config.toml
n_layer = 8
d_model = 192
n_experts = 32
experts_per_token = 1
d_expert = 448
d_shared_expert = 0
activation = "xielu"
moe_layers = [2, 3, 4, 5, 6, 7]
router_score = "softmax"
normalize_top_k = false
routed_scale = 5.66
balance_loss = 0.0189
balance_bias = false
init_std_router = 0.0126
lr_router = 0.00102
vocab_size = 10398
norm = "rmsnorm"
norm_eps = 1e-07
tie_embeddings = false
optimizer = "adamw"
lr = 0.00253
beta1 = 0.95
beta2 = 0.99
batch_tokens = 131072
seq_len = 512
train_tokens = 730100000
steps = 5571
dataset = "wikipedia_en"
Below are experts of layer 4 (counted from 0) of a mixture-of-experts language model. Rows are named up (a neuron's input weights, with its number), down (a neuron's output weights, with its number) and show model dimensions 0-191. Each number is 500 + 25 x the weight over its row's rms, rounded and kept within 0 to 999. Numbers have three digits each.
Before each expert's rows: "comes before" lists some tokens at least twice as common just after its tokens as in all text. This comes from a sample of Wikipedia text that the model never trained on. Tokens count by the router's weight.

# expert 19
comes before: ":", " |", "\n", "-", "==", "="
up0:473479508533512472482472484491496488469481474518507508479448511521511480558524447495487494502481523471475511508527496508475509551495513525521475520508508481469529493524516504489480506489508517479451543511468537481435525456512516468477469478484531469525494520474523488510534522487492469487485510579494469517509525504443495491477478458539493506522494474489507473512493507466539518495479496489488466472501503482468475501500533523448463443557522486476478504504484516497511486547530490515525490520496471460495538503517503527470497563513515486508492500490486444462476503513515514481
down0:518517552471493477456506517504486511528541487496497504532495521498483487443500474513478532462496481485497504498496482504493495526539467503475482517512523542462553458525502487493533481453505469498508506504485531467500492459498490445516538485460517469489508500497481443487470467520455489484467501489498531499469470515477493496464464462479504496545476529490531559516454493469510501491532517451496470553508527506535488523503532471562497511492488507475507498495480475540505515520489459467543499447494491526512474458525537528484487480508503480522492478526530482509522497472510495495
up1:504483493517502489510517482518495507528512511495490511549506528517534570468526494555539526505528479500478466454473463504463498524495501503505457492511513530512465557469504460514528513492469471502529466511476503516496464518477466514495488500537485485535513503508512459492475519523510498529503495476528486449484513481510456471484496504497449477528466524514507482471502504495512546531492475501495464474516504512521479497483498524473543537571512482481503528462473528498457513497497485507533497537477510455511511514488492491493535511545502556516512530464555460444500478516490475508
down1:470484510484504489521505542508494491507496516503511508472505520459479495533507461543514498504504495535481522499491499499484443493532490471522478479508479506521445483500473487528503484468484522534491504497505468528487519548467515498498470527476506504447555501514539480522473513502498526498521492509488446505474470464484499500495580439529488432522450481483468482454487521482476473553496494528474495510500498440488510541494489503499504498480540470494511490503449478513497529471503529538500473485450469494503470477489490527505495500488541522493512449483510550536526519513498479520
up2:544492454510517509452430496523545484509474464544504541468497515521539471501484466503495526497479517464506483531468507515465528456502542504476491454467534484464526454524461475539550474527520539475472507435517503513498449456542500473551498518469501509520501475504459508507516519493516484532489468500526512482497488487535517447541482529487501487505484508495499502523494468468495475488479495488520491498507476509501496496513528537527523520520519509492502482504479496482508491500522521525506493478521530481483520512475488530512489480482494457470485488530522480505491464542529560507
down2:534500492478508487485477480511517497539518538497527564448451500484500517472484532522484511521473497511506489513458488478470473497551499491521473483536463509573518491507476481535514482543492490504483523479483512480543471492477561531482504501453493474487488491486509483472488462511490470522505538525478485484470472519520464513513519504512500456521518490518510517487471467548503464440506514518446510466553503487499517513524529470525504492529532487433462514478474501511490483455473500493490497529492541508489515504541480501524508489475475504524464492528507499511497492526517555505

# expert 24
comes before: ",", ".", " of", " in", " (", " is"
up0:493505453470511475436491504494546500503486456496495497523474485497521528490527495527558488475531493511475467458470502486513521507506529537533495480490487523515507498496452466471484522519549490456494485534515501522491491499457527501504503475490485503523486476500518457505481506460503476526526486501471497523536506556481533507485480508534495448488491467517524476509479506528472469489548502490519558493502458507532521470508467480480544478529488497485546507532515485498519541487546497490504526503471514552468466513505524491470509501511453539453490509534520449482494490495513513560
down0:496475495543499474473513498489484511490526496494513531483481530484505507552487528487493493506524491498478538554493481508547483494441486504478457484499463528513529480486473487519524508522524535477503461504519476484456506474564483547498534484500489526463486520514488480541471506474508502526481512519492458552503489549500514440466468495515509499479513474474515470487509527507527453497493506487474510497529484515478483522499495527495496534520523488485483529482525552486478490540517475471523484543506534456502538500467518538494560470458480494514487505482504505465558452502470486525
up1:479486515565516499504480454483570541497493475474491502517513495509518481491516487480520489492483575541479484534535462513475520516505473514514486500546546514489506459508509521482510502525502487475505501513477499495469518518447497529525568485502516483523500456468502515510474498504503485471472516501474465493460530510512496503489490465526490496520521508465510507550448439501496490514521479472495508513519526466472512522463471553526524484499528459491536450466488502505511442490511496537490485490472535500506529505490500546490472504458550542512510482515477509518495477502481523490
down1:478537520476419556547496453522489491481481537501479512492498486529492525481501517523463488527545518496520494450493515502514494472518525498471565486496497512488517534463521482520498500513459455512487519507516464504504512484493496496507482450431470535545488513487520497466532485534500465473459518491547455499507484473501516501504570486508502499483477482510456481541493500497482547466515499487486477512489453485459475514551537469490481518523502518510510536506493483509532506525499502506493501496482498504492504533481473509500533476477474476500473519480513511539482514485541454484
up2:484476479494513497502495559487475513526474485547490542500484512483487511515507534496501482467506479491521520511462506450535474469541506517503529482465522502472510517482523539464510498484491536495528483530488511553522523540506531510538475491545548542484497543495510511511494491460503496486536499525468486489497507516501504485525482562491477501446478497452522509459491537523577493527480493517484511499507497471497458470475493474489510436531529519523480473497501532488526450505478489518525481451520519518475483491520503497527506514468541449505494502481518458501514482510480507547
down2:486509506516481519513490479497489506479485507527479510494506506459450499506523508469485488512513477498510485499488535481465500548472497492484571495541528513528480528521505485508498502523476500528561518489505518501424534548493453505523468533545524492545478500536486498469516496497505533478524478516497468475492526478489479456524558456472484515515526493496474519524486486510493518496475537456467484488502524513500474508490532499492485479497462475462485503528492495517484542526482494515494499496486484487519517497474550547543550518542480512560551492491521534476501449536488479526

# expert 5
comes before: " the", " be", " a", " The", " his", " her"
up5:496489508490524501470449469502456497490475480496489478493475523512513514494520496532458525496526436523489500498540515510513483493501499502523476520511533528465530521502500477498531549458474477468495484472501484525481520483504450487489440501523525504487487522492504532487486508465561469515506478515515512558468488505448524495510482567501461488499495435514497512534502512501488458503527506516482464503496482455491529512537510494491469469494495511498509452497504517468527511472511517524499511486446487488504490485520478474493487499483493491481534474455552537521499480485439576500
down5:509475543530514470507500517517460518464469486509478501520507534485487517522544493538495484490520464488500470493470545530531469503490506481505480494496513483480522502512500458501549499461505497424477490477525465474499474501521452507478464469487500534499487505496530532512508473455495476460471495475539535532517479513502469468491429514494490471507507439469496498517486511484477495481550517531483463474494480494497502526504507444496506495478518504510565495519493478507524488449508514520532529555488487461482494486509496488546471521492517514484521465493521502490484478476460558503
up6:496476505497517492478479527500501521470498521525516494476475505501502473479485501499464507513519519521520522506522496471490485489470529511474537441515519449463480517515481486478547510518495514488495502505536469537471481484476519490500516486518544484482462512516484505529477528528545476471514446476530508532517523477508463498472473509558510500492506505518503461490495480504517509494528493495495428534469484542529531503443506452525528517497520525505513417495497449478550510548464479441497513521491483522463528453518468500462477507502476502527492469499522487521481525508518474518
down6:470503544504423498528495502524490526522532491508499493520479489504462516477483482497491521523478489499537512484520520459493506545502492516490490524533453504527514450494497479477477470536503521559511476477511505495529492510467535477507494508532483505516469443469516506496505459495515485499507519480488508507513456476497521487486572557488509451515470493530520472520469550488502537510557494514505497492507487496499455513510481495509505457485544502484508547498520541520452498514515520475505516530523500549482505525481478529488466461512519513527449450510519489552466506506495512474
up7:519511475491521494516549486499533522478532499499528558494502513487512511492485530437473540507498491538494494510512492463507450505555515502530511496557520470491509479466504540477503457480517472489531470523492479476532502498489502518502495535510506498517518507472491500519505488535506548488522535472549498499488526504503471503485473461527541552491507505518461524469516523422492506500514509493470484515478452488505523522503492496490521490508526470499526490542525498512520531506523515503541503487508507484465485454489446490542540524516486468456492440461460494507494487499438479490
down7:477495491489517487524535521514527495507529541450495506494498508504516520494519532503485545491492488525448464529491452488506518494523533484490527522501506499497496504473492491492491505446495476542504527481519503505520498474472493498485452519470499506483479479485515533504494532531514535483506503498537461480490531477483500531500573504500495564490515530509463512547485507445503500517482521533519490486479482484525506487498455527517507498493518456505495447548482425574489508494546500507507471493465551490498509494528491532487504470503449463455474479482523538535540488490505480506

# expert 27
comes before: " the", " a", " his", " her", " its", " their"
up10:532523509502511471440484525511488508556478508484490504527509500573502472500512483516517471497505505504487483518454538512527471479503476475479497498515484447513504496461492473487549474465520483493508489537450488483489513502520467524472540532493507512491505498507540457519494504503486527481521522531496527508523513486530513503531496498515491548446478494457499490424524518540483537496463498476470525517523447494452521483509489499484491522453549499534486496531476538497554482499509507502524471518505491530513463517498481527489524529508475482557516520515487483521508521499460465530
down10:515460498507424507513458531509466501572489484477499472502493480519513481488506524442473515522490505507477496501485488483486485489488504481498522492497508494491515489489466497497495483464458533548501471495492524525490508511463480516502505513532487450461487480506527498462523517501482493513489524514452506493505494491528486521498670488498484514496532518489503520527512490500516508478514500470483498510470479507520508447503525524482519508502519521502485491478508516496475493501524496527501535486570543552515480476481500502514474500530513476497537486516471497499508492529499509499
up11:524521492512524456456481502496494562486494523480458522549493494511549485563492469508472461537522497471491478514517509495514529517474541479455520532507516553474494498500460457524540518457516513484490500552451501533457496512477487517522517513488517509497502512498468505492498503512497510491442526516518489492499510435511490515464487495495474481517481526533476483465498493498473508564505487490497537513494533489512540487506489513460509459527520497511500458508482471481501488516477546525498504486501470493488445532524478497482520508488442477481470513487462526495463491541465501513
down11:512505517505437513449486468469471488495535550507523526528551498513501508537492484471508510489476486508546480493558487501478504515480539517435490502511466570460492475501506501464516509553484481539513479504475514523462494508519478511465511539509498528491494478460476484485511511483473471484471482526462519496525509506484443544464524477479515472492471550506493511474537543491493499550508534501500490499493468492538497470512528525448492491514501493512537506487509512468515509509515542492515450524509532504498513472491494504497498511487448522505517510497475505439506462492465501501
up12:508530535485509502514515497490480455525478533511509525451512507508454497449514492524487512502474572536513517526477560496485503524502484539490502451478508498492502542507458523534528464459501511486491483549532499466512487552524484492476495514500486555484504525490507522499523467479491481527479521475512521509496512472543515506501503545530489562485510501521482527520505520476517491503477506526526469545466471480518482481524482448497529487460488542499523472482516524482492504481480545484517510536489483512498465497516476507519535501540498499444505465511557520523504504487508447521
down12:489513508486517483552467498472485521482510503493439476478555514502490511467497488505502575518441549534490503547522498553504493490481525508505524484494508495499492505485453530499498508507524483525531505481533518480531508524497514503470489478507486557503456510500533523489515481513528518507535497541481512525499499489502530493484589465526509515464482559491528521493471499478536530462506526523487528489521493497508481519506502486494479517484551538502480487494516514453502524515501522511490457501524555497482497471504484509514524443515558480505507516463538499521473483469504527508

# expert 29
comes before: "1", "2", "3", "0", "4", "7"
up7:472487485518514553530509538480481517561477470480478456501528491499513519481473454533510514515465502455520485525482554501489510556506479501519481517520532522498488531479513522517532477521495523474487479501513536531494513517481494487440480503502518500517517470510526460492493459524503491475493569510502503478484513492490493456502507502531468511502469487508510509492496545550485472458488538517502509501512454471490494506485467514511512487515508509468474476522503518502533487468534529497495515532555510443469432509520491519539543523530521455514483474533506497469491558499513516505
down7:509462495492496545505504503490483531515519485471483522506477481514497551477496534528550497523481482526514438534452536480466517467506498526480459504485491459458484504448505493512506512479488518501512476526508535477486492537503471492489508519485533474509524484496505500486508515456509555488527558513487497498475488480539513524507554495508470532495527520540515535525502469535524517483479525491481511533524491478522491476513490541506481527527486462515512535553473525497488496497526505519514517473527480493491464516504531500483532544504559445513515477517501458493523578497489469522
up8:457512497551530483508490473520498501504492512493481496451502508540474464480510498515589498474523538474518500556490521506472538548475511490534479529536512488441478520470508501525503475512484492500492552522486502511464489457513515529539492488539523476485521497525478475542465515488551522498514536526509497485489477503508491525515468547532520428495494488513490508479498538499482540482507515465527529483493527474486489501504475538488497489476506497483524514485489494503495458531548502512475489453482491471500528498523510531472468485538540501502537502521498463508497505526488484553
down8:508514499477442494483488545519518491497476537545521463477493498489463504521551530511466505460486513491514527512567518551429500530539552545484525510510511468470476520519490503503492493478520533530532527484480510494468525506491537468539511515506481467540504493499493487508465482464538496532489527511471538503536509480493502504486517527503536476484516482511469510483504552495521474509480512459521486484475488498544491466465522504504510508508547509489520547493542501511540479487531519499504495489486517479476512466524504528511435477471513521450506477508482550531508499497492514494
up9:468501476466510477469502533518504538477468478504492529489541478497444489508524541477494491432487497469478489503489461463458475524443444515429479516500487512490488467466500468506461532465473496476502485506454455487543493531506511528485486490504509493515466502511510507491503521472476506520517476499469488539516489511466471517503480504508492490506518450508489530538497476467492502483496521512494549478519504504502512511498479469498511461474493468433521470525493504466479473488557513495510538490492519476456490512519517466503516532558493483472544502516505506494488531530542516489
down9:514519486506496507530506480515499524532472519553508527463501506496508508495485519439511473513471497498430516511461554475483534495468493486498503502486493520468560490474514522484470496510493484523542500534467493518504489484534505481459479541467514501510490519506485477494502552514505583523483498514514503554522489511478504510502551504518486539509502493495480525488468466473487509498545562485480468499539506531477502518492504488506538481502472565503516498512484541494461496480533450488557477499495513493502555503494475450512479477471509497505516527512534488537495482524482480480

# expert 13
comes before: " ", ")", "{", " +", " $", "at"
up0:529484523508493509540513494517491512490489474484525500516517510505549457491468526530539528493487493513494462425485522469527493500448518494537481502495492488467469444499501511514511513487503523494486490474504476480502458492481507519499478487530502532520521509506511526507532529449474515496519466520538506467502428502498466538504468511481510505513476461520484510460473524509528509465480520464475476470499526491477521440492515510465502528531486457533463471512501555543485492500502498526540520496485495512498530495463551516525530460530467504466465509483477526470521547514519526503
down0:491483546481495553498507481480510509510515470523509550508519477512507500510505486532519466481472456505483478476495476493472497511529525501515495477569528555470503502549522525501514481501477489521514457516494496497483528525525495506470520526519471476501503502487477494478469497525441529470518470485532543522499497511498480498507484505498506491532496521487520490523493524517497503472489545484458517510515533494513515458485518502478487510497459469559490523534484513522485448507478485520495481508442466533456563506494534459492574514481516493529483514449435517481522506497510521542
up1:509539493488496549504474490463472512498521540486501525518468530525504514490484483514512515521532495562500473457507523458547497481516538512543525501516491491495519488512519514455490508473514481480513478516454489503530538485485466503479550527548542445504517508476486481503475483514463478500496530479498478519485496508504477479474489542515485570467510488474514506494489488464533513483475489510515486492493520455485464471522497524530471544517513495519462493465506506493509503448488497545501553523468520536497451459511511470527518518520454537512518529478530471471494474526476513467
down1:512441491500500504505526518524484447455486480549514541497476555513513505540474480501507495529453441476489500499491484544478491499481465491500473499511531472497532497501489490519509478490522499485512465455529475479500560469547488471522556509489486523480494541511462488424502471486514493496509513468505514517494524466496522489498480486501521489508482529458462465491524494475482504454471540505490504519525469454521527524518515480519523531485473527486492513495498512500491516506469515529532554510459509502461483532518528468473500515516493535504547495513527510506533518474468456510
up2:506514512476512540507514469501517539507505461505532479511489521528484492500499465455461506479460510453481507473515504522468471536519484516513555470497522463497518518472502496527529512519536501506475477493503495509493520551510490479500513528535521541528510511472539474490499463514543516515519523517553528496471512526509493470483482472493543441483503496472519455467493519487489512487530546500462515557484507529435490518513511491445481504522442477528536526493485497547487456502490487515471480489500468568468498513495535507492503486507502491516518476508504512481457504485512456527
down2:519511540498440515510525487504495486456514452489469527529506491518482518484436495458489499514510488443483527487493509536457505558504518533507489505530516468483538533492525489495535528501501511533498502476488481504527513526483483453500483485516507477466516483516502452499513457509516515527488547533535475464512478508507542516492488516483461536512514551517532525519509477512495477520552498512507510546488518515501509506459480524443453505547516493482505516513529493499476471519492479482485453508535518521429504492485521487516464502437521481501502511489492485505510521484451492527

# expert 22
comes before: "′", "″", "0", "5", "4", "3"
up8:509492481489478463496492491522452517512476498475522497484476510495467521536520509522484499464468476516507445457490494527534452489509504453499500501518522521477524471505512493524509482466506493477483473485497516493515495504456475476550473450527539447488533541551491488486482523514464491483474463499533491501492514479457556495528478539530537488502476487516560551488521501510470548526488498513472501531477483521505519496521534518504523496490505540500512500475497489482487462526492526503497475532529517534525506494538482564465505519500457495551507479526518458484512506471492450511
down8:491495487542528529519521479516482481495478506499520528492491522503525476515486508560457494556483485520489490481534529509485487509466499510499499478508476490513551479481517542534499486513553547505484507491471482508518513524530498505512474509499527527511533490557471529453458503524507462483525498495499464455488461465449509505515554531519494488500455534491488505533538533447509490511477519488526508505506472527508469509450533521528500524460511509490544540472476463496498492537518507441459466465488513517488515475503531488537542514454490521524511502490476470485493526493484519506
up9:506515476487512495535506506475502536490505498476450474530518531523489569478494527444516510475512485496528471492528495489501456517517428446494496513547474506556515488485511494466538481472524556504537501514532460524487518497491496526502463498533539474471495526503508478503499513477464495461475507493496476514491540486522441471512479497523461535501476490510522492498510524498464478502479532498520518543499482517462515478478445487508519533489518511480502504504511455495480508453550522526496481493483432483492562455513494490464514491496528503510510472493498481500486502501476514521
down9:483510469512501471493522414486502544527507498485477445458496505507482537481526511483519529474527488485495468479493471542459448502521456509470499526521502492522505496509516512500502479476512528505503475497509512510535528556504489578523481485503525494466472470512463532488502492452455483495561481513509527489504509478473509513519548511472458500553494483468488515483494529527523482483509543491502497533481498519535505514507489496510449528515483503489523509453491446456457487520548489487504480488482504461509530534523521534494508507510526516516492521497462484482528532500495500500
up10:530484518487492502477467485523519500516531474490486549451507502469504516474531469508499545482533540469505544505491467519478509481484488514508485480517506513457486509454494520495510544487496501505456496477499516510501484504480521488456525496527514538478500483473488483477510496477463523509528535477501517479504538503492499497505483519512515511506468507479474462504523537482521461498444492518465462510483499482492521521558494447461469474484465557487510548505493489506510504450518507483531483489550483532502491491506507452546499488507491445491466465498475496445523523497593479491
down10:551491530469511474541497472497439455526556484533480491507542508493505488449499482460492501521504493503477486500532501516483514473524454523463476454497504525452514522502513477520478519540513502485479537514511513532529488495499493514478521479486501537489508472474478473448495504553493512551481489488508483481535476486486499511440455517495502509483522538516445486487487529532494510502456514505475509523501492502471490506512493483494419447497464499528543534470507515504490513484509520537491500513510491511500504500444496472506527506503444491480470504459470485490470490502522528535

# expert 6
comes before: ",", " of", ".", " and", " in", " to"
up6:465479506542505492515520493441514483486503478522490510469510489513485533485495486480481474502503522528436523435478425491502510477478524526543510521471515485509499510504487501527501521493510505477470522491506493455462532481482451518494504499500492472458504480552476510520494487475508466497424511506494471498531467511480530522515467520501517530485480505556490515483512481491518446496495525539548537510504557479484475536478518514470532493490535463541445487460469502494518506497497494512494469500479456494489524475528477522527506514539509512493507482512486515510528522469515447507
down6:470482499481453542489459547497513483455532497485507505488514480530464528506480547522478513497488500494525517482506537516473507506569464541490525451437507451546481474481509476504500472513498520499486523505492521524511458523475510509492500494493549488491495493536490465517503510495482455497471528505502512467516503495486508491441549514531461518450475482525501535475507497506528493482470480492539550497519487476440472481503525487497462487514518458487542497480502499501538501485540524511533500492543504490545472477450519502508524529491521451512493499512496509499467515509500539510
up7:505506491483503484513475486513474496477512491479491564482495496527459505467539472509479507496459524482524469494477516499477482492548491488512465509479530520463524484487460514491480462468446488502519476545462522422482504481515497514474522498534511471484507477512530467514485521472498511467537517521525529508483508518500450477500492533550516476478458478475500451460515526472480538506508515493493511457527525511477531478506443530482474522492503524467502474501505488517487493488530537519498507510508503521526525466536460487503490525467487552457498504494572488517524530515518526530
down7:502482520505543453449525549534511478460492479518526511496530501531471493475504446453530472480475494518529491493507464504492523464478473543514485488517513490471536459457479481482461459491488502495526477520473535531501477508495519486508506516473493457559495527522514500537505497523499505465542481507501509497500524501471459516464473496536504459480494440472477521506479538508463529488529529500430490485495487504569489515501482505510446491480541481487495476478511505509470506486485481515475479509508514487540491475457501481506499496482464531465502487478529478514501461509500483470
up8:462514466518486498500464490496491493536504528475513473473487457506544495469470503516507542442512488504477511497510457485508493457441516504482465471477508454519463497477476512513532493485508522481492448495513459484487476539466490521517517498548463492492499510514523457521493455482508475499520497517537487496501443477541491504531466479471471474483499471495487510509486484519513516457464575484501491503524473474526477498482517528489508508520506545559488473541531501503546523469533509519506480528498521483480465518545526536481492534503472498493483462507474525515530503482530475498
down8:507478480536504507523530512493483476450492470511505483502484533434501487553500463508483482515457527491527456478500510518552490575483474512483479516480454538493483476476539476513491492503488497489492554508459526518530492463498526544548516473551550512515498488538483539500531531497498514472512488483500529509500515502494483513488456515483535501511440495537481523467468562509464495492523480521472552487475524519474493488495453497504534512483495494481491470496493508494495489528487467509525519457492481477480519517521506457527493503484507494551505495498524490535476497498487472479

# expert 10
comes before: " the", " a", " his", " August", " its", " their"
up11:494500511493510459448524504497511540505482498506490547473496462496531507491519519532482484483498487433491486515485478466493483505484458515489459531498494482515502509468502534491467495479510493482477577519480529548463486491463474559519531509530503501535498488482468499471495496523461546462513512538486490494501521512485508532442484499514493482514518479471492499520503546558484505536512495496446529489507508477532501506487479492527497479504489499463499503511531490500547531504467487530468532498502508500514504503505490490554460535492436499493484507507476417465507455526499526509
down11:491503515506444486495517485517500511500482495515495487488468466481503475470469538474473455488508528451508476467486510520452463488522481471484500535547487493508489497480494517466476501524531526492490496468462547534488516493475475541529473453517464506466451547485524502522511488494450469464541490472497494495462479512501509491520488497486527475513523516496462521491494493513508538531525508506490531508478524485516518445473519482474480530481465496482521482476530480514474511523511475536548525555519496498512472514512538520575520537468460520476501544500481459528490516501487512533
up12:487501545504530512508499490484513517523508549445461521527507472497529511511478510478468494548509508496496485512518464469495495496447536448519472512508500500468470457484518516498518530471462501485511491541459481564502514485469536517528494500484494494510458482478470477494463492490537505516487488500476456504450470495493494520516486546504516491457531509491500503491547500515446521505491549500522516506512514430488535472477455524503518475542513484497493517475492526537449514483472456522548504503475502510518491498504523522503507514497456490532505524536512530527465478497444512489
down12:494512516468492487512533512487458509484535529458438504468495467516499544460533497480507476524465482525471490469541506475498504485488456491485467514493522507516490502468486506504496494477482479486485456535499489502490511511514530545502538504456487507529473497453520497500513474493511491497474442533478504523494465484456516486538477519506506519521495461471512482508503471494500513479509539468529448544515488484492535500492469524474554521485467488484518489485480471561505461493496502480551511467476502490551503468534475519482497529489464519483575481506508515502531532478477466541
up13:518491467541511498453538510514481519518471470451524485506517483509519497518519494505523500513500509515543556555501451469468473516443516490444523500481550465536475513479497480469437462526467489501515457500513457496491502523490484548471502502559522509561513496507503505504506472502493477494499506505497474548518508488488511492544503494488487468528503496474497431504478520506527544499515513518488460465526510491490480481499511500480489559479498438497515510508553492505504486492514495522504510546498539537479478500505533520471521490466473511493514507512482488493459503504514483534
down13:498480514447488504471544468566462518476458477499481506505494495515491448489496491526472529515506538536521496473518505510473457486508491537486519478532479453480523484494488518489497538529493486506502517483514482504503474507506502518517469447505487509509482535491531458446502506493481458490536492462494515445480514498464500481492531476492500538472515487512488486487457512506510501488533472473521524512503485472525461472522544558494477533433455510458481507503511527496522495507511536480505525495453501497489488583504505488446520536510497492489507466511488482544503508505459501500

# expert 20
comes before: "0", "1", "2", "9", "5", "8"
up0:544544490494523496469498485511504482480464547464518495509504521532496545489468466511486496454524439536479512504491487488512485490486483510557454489560520527486478506476459512489517441517474477493523497479466486500545506512500455486469516514526536486488503508507474520495427508503479477472469484485530436487502487523472461515469478542511487536491478514530490503499511535534488500463516501533481477460535476485480528514473472503544526478471498530541513497500475472483532506524504484484505505513510498526457483510522488519504505488547512477464544514504463477522467508489478503513
down0:477508497525478515473530527511478463550524451502543461529525479485474479528491516502487506524518525536522516473491464492446482506490519486486525503471512475494486547494497558479535519465524476559500507485485528482516488485487546458508536531501530540523513499458521473509511471471479507483454497496529457483482538511534466491511473489471498463510493472504495530491536510501543540530491488509516501472533498459517462504512466436523480527535524500474474491513458481514485468541526511507515481485546516545499518503503518505495489459470501485497481491465528542514490505495492528497
up1:484515499514484509520560516470494490512495504501513491474525509538483506478503547520467514464517529479447499509479493519479489475511527494508510489474503489471483491485485515505451464459510536508522534498536522462455542512507463531479513481534511514479472519501499500525504497518518453499519485486477479530489510488516543437512463514498461418476472485485487521497494534466500541542454489462535526512515518478519489515507504517461496422477526557522498493502510512484567504480519518547509502464487475509504538524480516494482523500539494505510504500528491481491468472539485487500
down1:497491514485545534514482474568508526539527495503517447498468479476479532484465492473455527511504510494543504523507498494487507460522532496524512471504507504484517487484524478468514517517495496486456545483413505514495495505501480468488479448525454510487439514542508475484500508523481516501538506457493498521506526463491495478523516444470505525512494493505535473475482501522493515512484544491474515519459512482462556515535477502521529534474480497515539520455512522497494504472450477517494473508517472505541502554491523517512488456475502486500448509486504512514487501480476523505
up2:485464484514458481500447540505453538468509527485526475494508537516523543518470493504484454524466510463499485482497454489486512485496523557513499519497544501485484464475536523541519506491528499472523503548466494536483481519498479496495512508525520486515489501490557523512533504530473503490495494492475483492490494484505522462473467489531493443483485470487503532476468473514497489510478515464526528452499522502542491507504511482455476527501471537422522504501487482497484449463498517502498508459534490480472539460501448481503523533487506483487487507500436521508513513515462496514
down2:487468530510488507461548503516513517492538489507508476480519500475505489490448517446498512523501475482503481479512506477529442489498516533526529513537508500458510479518530463484569550530504517514488469498518489514559522500519490452485455524472473507510500514519513523513476452493526539478510477497505503483497465533491520502507523511501472502476490507530572527472492469519482520503503509520477489510527513502475505472533548448482495483476516477466462471515488504483488520488515507513499499467499492531471511498489463513555517553495532513524485462561508533496503532505499431511